Experts of a small language model: 14 layers, 160 SwiGLU neurons an expert.
Below are experts of layer 4 (counted from 0) of a mixture-of-experts language model. Rows are named router (the router's row for the expert), gate (a neuron's input weights, with its number), up (a neuron's input weights, with its number) and show model dimensions 96-191. Each number is 128 + 32 x the weight over its row's rms, rounded and kept within 0 to 255. Numbers have three digits each.
Before each expert's rows: "mostly gets" lists some tokens that are sent to it at least half of the time; "gets" lists some tokens that make up at least twice as much of what it gets as of all text. This comes from a sample of Wikipedia text that the model never trained on. Tokens count by the router's weight.

# expert 2
mostly gets: " the", " a", " of", " The", " an", "The"
gets: " the", " of", " a", " The", " an", "The"
router:143090103157183114168151180086160131092182174132132169074112091092197122165169133140115115130165213129128140177130109101115105162159117143150135125090103175113162157087099128104134126093138124116140155132108083170165135170088134098104198139115149101144152148135118172183163167131092117135
gate0:087099143118051154180050141148120149097141070096161149127163119111097086106078092123154087108063119125117048122146100154123102104139123157111141163168124085090155127122151088150109094125127064118175098127170110072195076107092146129143111098109103124139176100104164113084119148136104135085
up0:130120132104120143162135119108152178096163136172156212125140108094092125077141121120162123140157106093135135075142123163144126169123113160118145134193186130187118079110132116150075126145139131136187180144130132143151217191140167152063162114094125120135051105078112132111101156097147145142
gate1:109108169147175115079101169139133125139203082177128159123079099123135067170090100111153161160113141178088124205078118136132092100162146120153172156119094122106126123139095187137135079095168149118124139131127168142141164119080137159071114090172154100125147131128135078105141194182133119127
up1:202103093162116169153165133112150150111101146119137101084149148057107160116122143134066112121130129115153095106152111153139179172134149161123154099109107164080155127120153179130088112123190058118149168102117172140157170077080129139192092108124138162099153131114174134094148136180111154131
gate2:117152112139134147150210119142126085131081112129147112153166148142102138082139096134149120136148133136178112115164133156158154116107177141189161169108070124126158113116139216125108134207101150118170122214171123108142152133116169111180153183131091149100099171142142124145106144122160157152
up2:184102182127101148120161118163094149195150184110112133109103218119111150126128122160126107205165113104170151120141158138121128169179109129100134159146115122138121072087163143144060178096109143138190110162117112046069103146126158073140111094141177114120161083106140086200144071132082083113
gate3:162149180111164165144101164028121121165141153139130182128089097172136184094129137168109082119127158072167151186176138164107180120121157120164171124112125182151116124147119160163115119127092136065120163136135136107117129098122101174141151156101149138100141042090145173094153116083040083104
up3:125109151170177174178096104096115165154139123184128176106152130170107114150124112181125065122145156073126088208172154157147131111066148045110157140123132083103131111150113154164115087191128126176144101145098128106121141108165102123117157112125129097161113112121134143067156176158117069084
gate4:143148136122223062059099158132172075092135129150182060132141066135180096156175183119080115105127146161181156105153092192117142094174118084164164115127104121125156111114081104055139101115159135118121147171114144128174141126130141193114165116108123127112162144115119163138124170107133152172
up4:146100074182151168143136057199148132114082156113130116085144074154053099106130151138101134151178118139104074201127082183156105130102091099147117138104131111131170124174135151124106126121166132113127198101135145148120105153167186089063084091128137117100135122118134075136163150091126127178
gate5:111197107133073132194153104119078077184108171160113118150158110127127109158067111148122110175068154174105120141139119148120140159149087153159211136169159101091143147117101153108159075136110158170176151116145142147124082143095126096164096121213154150105152174162165164138067115111050126093
up5:176053133078126138105151139179128172133103106140134114150137166115173126143078133121157116206130109133115108129102084190113063159112087058151071140099116122150097165126194148107129087175116114086093133128150132124191123097113090087118178072191153109081100116095147100155157153116131180080
gate6:137132100149101161155145109137153154126162119148129183164131185130130127137088079168184172054179153096132123156163136153148117126137138115072096172097096183129122119137181175087102085107142147103127111073178139107179121153144155147123202136167123164123173167095154111135097109209167134122
up6:123098149125110165082139116124133103097114091109114096120099089116135070117087119122112117125126160123131113065148090142175121133132160121091188104170079132104165042105139138184150074096130111139084164064084162149152090180126151150148143125128085134200080094123114117130148191118055107172
gate7:152110143140117156165172152186186139142097076198125221145147203158151114133112168144109174139095160106135125125179170087090109096132111121054110103090099184146199153081149132169179108043159072149162099108171142130113105149131087129124163118146145159156110095165125151063165112121150099128
up7:109114144122171192120112097108206130119118127116116094133127111132107127136124156153140120127153114056149146113137115117121138080136141102158130181057062166095172130111140192114089067159134152165092149116164097062156183133135130166136082173085148102091068191122177104131108161109082152101
gate8:107131132114092057113097136137149172131141119089141164192096111123108108137142102132071103110105150121113133162159126139126170130071170132107100088134153136097144140117154155173084186100138134131128134148131090109118133097168162168103142142149125098104101109122140154065100079094108134176
up8:100157094159097084159115093110109159149103182122088137129168155167162118108118154152139178140186137076109094107081133170085106163116129066129088130129138111138153082123154112106127146133129129078151153123136139117150136128134165145115108126087079096116055132160177145125144120111084123097
gate9:126124102118111092136117135109159089184133131221170146094075148123171143092116141099121119121126151140119157216147117167182138113104086074135076141178107153129105144085122123086117121141161153127128113195096093157153092141073100157128168133117145047154155079124098077123170132184124168085
up9:122100083103094115155125054091095098118112115203132127180092155135117149111169196114122144104119157075109146135130087209153110162174151136116121141109096110135136124105118130155099080096127139101109134139132126113089048146190098111165119120116123075093175055072120092172114102133152160091

# expert 12
mostly gets: " John", "'s", " USA", "\"", " York", " States"
gets: "'s", "\"", " John", ")", " her", " his"
router:086162106192113165186126130158132087121172176131112128117138124099178139150141106093124130146179070128109149112154152137172044123182101140096143146138113200127086106126111114051130107149109135143089186126128110172128140124089130117137113108134115145140156081065141126142172141187127140131
gate0:100170146139116094151193139140156116062118134113119103147150134163120123138116129067108132103112142127094087105151093142199093150116102155110098085131150132164114129151171137144098160155128193033189097174130081099140116067113176199139171184078132154117087110120093183211097165140148087157
up0:057128155114085170135131099177036096064091140150132099085143176143142141116106176074132151120095053132203136118150099128135169127158141124162116137120087091159120138149143088126124132185185078190159155155120139147118124129109179074063172124112086138100105187130101152101099124153173144107
gate1:125104140122150102124089119139156107155182119147076129109142126132117174167187132118123070124144154123136070152127127123087130102128102082131148120048137157146187117160159067112106111106114094114164105131081093094086168160092144117146099107142147126140108171190100079187093086123138089210
up1:150186141113142125114126185094113111141106126065170184153138129149155184093173095173153200113113096088071120140088066172105147149122131114159113145086178109169159139136099177133126147187139084074051087124091136115081141098161112101141131161146130132127172126124106116103123124118144172210
gate2:102153096244096139122125129131136083139144136093139200070127125096105084099151063113122156159163112139160163190067110116110098135149138161147127134099105093141118130125121150135116059134162117097138106148150148161140119112121151098153140140165159093108102177147123120167132139113187124090
up2:070182139096163178099135147094164118063176096160143121175138140154073137149131140105104100098114132104145112123187160174120143147122125104136123092121119150146233126093070155116138159093096103108126114097221112130084185047119101150123081158175135125051104105179086104114146163096183167110
gate3:129116160140161055149139103173145167132068113171158136111167084145088083142091133070145167094125120076100122146132214154143091141126161126141106107098110122157133102118163101127099163128158143093070101129113162093146150128080155112057118155145134170138116142163127114182169108191101113194
up3:126128073141099150177104138155124103137146067123169153102112064158083089100097140147082122128172119098132046139067091175144127127139115092106112119106137093168121125102193157166075131188128107085157172168123156169128123125147117155174108171114166104135117113127137102142148080088096136195
gate4:130097103152079093166169111136104088147139131169084137081170161127170159149092097130123201151111181178086153201135151099122128141126155191165165162152128104087112045136178158095146082103132127102156189141148169163151117181130114162117122121110151123171095155109107141158160135094097108209
up4:163202113085075143096161134134167124125091143077143174062128141184116211116139126108143050145158121155128151118128108111155156095149131171121143191125185084123127139148106068157105109087122121121132181138186121137159176108083118168141140138123119118192122167140139106113207093087195136115
gate5:083164133107142071175128164113108078128110143164086152148124153168123157120094157127081137158169156132156088141149069118165140137100112075189137148091124126131148140131143059103081071102080160140121182209167128087132060138110044159156132136159115158124196099137124096170094113130092105131
up5:157191119184168134069119071149151091098218117143102141081121125182107125160134098074112094128130104179091104135152126137173119114193110118121076131132136073137153125130070158110125159131177179097151075129185149136096171130170132082102101137112131113176164129148107140105086126102140133143
gate6:152142166187131104153162101144118119171130118169138120109159165098132175133080152110124194104082124095153135178087167154156156165197117130149140114164137172159153155179133164134168161080119160099129075146101074102143138178158164096132129151124092132132151114149146114094162088110090114119
up6:098130170163113079130171097126155138187106152188116137182163162066114185160085137138128210152179100121056119133135114163142107129134104107092122172140092103101137104180135158165140184135169146095176065155119139117078142150082141122181126162177091093121165189131147106118132068124145165178
gate7:064096125070103113127186116145133158070156159157129102151190149094079139057146139101136126178107131116115163121090193113133134123098060151176172102121071167143070097117151177083120150148066021171170117123118138117102121099164129130183192097153126155091077172130134152123120152138114137103
up7:089094151166130112148090146105067123105091132097055163090135139146080089146129134177051114124092163103165096122175112156163133114090068152118154140094144134059122121164072149156095160130118058168124163179053142094190090125116205129163057186082141108109143155137145105086155152120120159185
gate8:196127187176134144122139156121103170137115168143112117105173167128094161156155098048147119119075096169090151139078086088185125112177111119141100132146123138086132118117113171135144091088144124111163134059102100150122121139125131132000135182095151148201174201117103176110129159155188144141
up8:123129079089139121119166151117097119065120099090116165145177136199105135077152076198079157102119142105162156115201149147173120087156139107144117091160101118132109154135142155118128091141145137074192123082118152104132102174144100140177170150174161151062069045138146128121128146058113135118
gate9:148142069090165070134109094162133138110154099127158132073103100181100121158098133112142099085177126145119151128146146112174156119133148056147087156108142150105137145125115147161167117109230067075145202063107141141080090153142133101146119115114146111080110116115126097158146104145128113152
up9:106138147100114196121102098162174140112178157142133097151150137141116176137157056181110192127141062156080161146105145160119078157124146120118127076111141149151159126160132164092155125185105167153075137136090119160142150129120149172118139077122164170166096157172155142107101135127158131102

# expert 31
mostly gets: " D", " M", " P", " K", " L", " S"
gets: " S", " B", " K", " D", " P", " M"
router:075125094122153111172075171149156101103160119151108081113209112175124103171160172093092111108165112102133103130108146125154101129125127157130108121112107149161080132107070217080151096097108154126138134115178096206121155105094163107095168092122196097132137097106142147173196129085095115135
gate0:138114138146161161133153072147177137168151175122056139198187139127080110153149199145126112138114163189181107081114100081165108137072116119095183122104100073081146082147101170077123143120139057160094132138131134102141124144084163137170150128110135104143161194102060082186222133126060155127
up0:178231117110128167169150131104084132176152124113110166122117083103113111148104113149128133133106126193063120078182164105118114094136101140173191097133115180082074113080155057142082151114126124097161131115188137160099105147109102164147117154164101125121165112085094160181068191078126082140
gate1:129091103131148110132111129113166082134104128142096151170132145143142101142114109133156151135169032186095132096200113118178150123202162113148132189118100110122159128100127060113125108118177114083135170135091155119104105079072096150116130135126111171162071139129174086200134062106117113130
up1:142084183153092097125120154107184140147175146133126167150090179163145075090106138116181158134097161119129142127130136138142098076089140109152170139198152114179048159057132129138148103121116237143097136136169144172105100171117122102125105131083153160111133102119165113157161132165152133127
gate2:087122120087160099159076173093170141149145134154168086117134123124167127119142098101101096089084081122113092090138074159175115119133142111106102128141155132113095077176137162128189101124055135158130142162181057139106109101120102093141105117147147114140119106165149159090126104068087151134
up2:108140203161108046163118155101132131121156141086140193112100123137160114137143155178130045126133118134080120097163110172191088078140139157085127114171132160140105149111140147119165125071099132168063117129130170152077156138138061135078152083137121177127091116094081102142145095092158132127
gate3:139131057097124131114121111181142193132150170148082093108095153116082129106117095148138079127210106076099136113118141066111166149144104150137173132114150063185177177124141128091181144094118106113194182091100118096045136117083144145156091103111114145106128197148130230172110099136076168098
up3:104022113171154098074112126141094145150111105096142155119160133082043167162156134121155124103079113136138096170169127147128048092144107163152117094139115155098115077176140113128100082145135145129116173135098123130066113138110155140169077144119109162173138151163086146133123127122106132147
gate4:103113061155158184150151129142108090134172125116090135116147111151124076183085167112106110151128141122113144123161134110125158154110186141169120076097109095126138174093087074076145099124095198184092090113133056087106109156134090147162145104113112177166119075162223141154155094103088143067
up4:145095117161127107111144091177153154142140159082152107054116099065152157123108097110106121133118170114076131081106150120087163096175123099190116117199146161114124104128113106119176116157163112077122147125118119114136176158089118143134097167116107182172103083116120150053138138119161130062
gate5:205137138134172148119101176191159122193184079043158167092116125132155156154159145193187145116162138093104127128165128135111164085127124123131096064094133118116157126133093093138105124119098134175101096121105174091075153166120164117166116145096115078076120136105131100131107178139155167115
up5:128108159106108131110087132026092067127158075076185089138168122113186132089147119104180120119152090126115121154108092139152175128172141158149130168049146125136138088159117164105144142152122111026147104144063103088159104087159071150146131168162105166130141167148140154102071116120156122094
gate6:088142103083157171092139140160123124094152088145129057126132122102094199066175153098152090083131179095091118102165157131152132157085134074143183152124165161135177124172129193137135139115157164126105144100148138113119173117119090084109187126127146132121159117108208131093124122129075144133
up6:135131121109174160134144091126132184137104104153186143154149095080130129097142082162121173091096098183125132110115059106127121142137079124118079078182098196119085187132066157113159157133142193117113120090088170092076077129155119108124146123114093142097072108109101177112095099130151093111
gate7:132113156116131065156076066167106109113097153166112214140118110093032081129152156145123122083090128096142131126170126217079041134113143108114159122135127157096168119124080169123115115129125137152107138167120107084164045128148120129139089134130168126098140063192132115140130118143120128141
up7:169192085130163120070158092110129152108186064091123120117161117111113080080127162149105183076090176178150097158110137102123162124111138149140118095127106135094127097160129123114068198143117204090128121162150161117130127093072176137052151100137117114066145125084112121124129191088152112184
gate8:173141089191109134093149123091111099100104137142098122139137121102072129144140175109144100110143124197142082100193118130129146132120096175126159133121193165048118024137166091120129125084116111139119120100132222103133095066117156126148144152132154133142144136142131088104130093074096120095
up8:174113121124130159106155128072135086158166150076107122116098135108134150136107166085129084107172137116112176116127147125140091168152171115047118120112139163166085136142123094150118120118123094115128080094090167088151103210184136183090130146163110153126143097089136190101125087202144112092
gate9:124102126151110146129200095119121133197099101118157158114118148105131207087171102198159151087096124175089177149088124164091117131131109160128153154093102132172094119151110149160111064128182082125146150195108140116132138123129068064127201129138125148142203171182103168115135121128101115128
up9:129157095211083124149128121122143131138054141129101111131115159118182151080115121126097103064124122084088115092129169112128125069124126136125154144185143090094126149072151148163133118145144121110062124144137129088131063137160119162158028114141114115158115103135088121141120213148092164168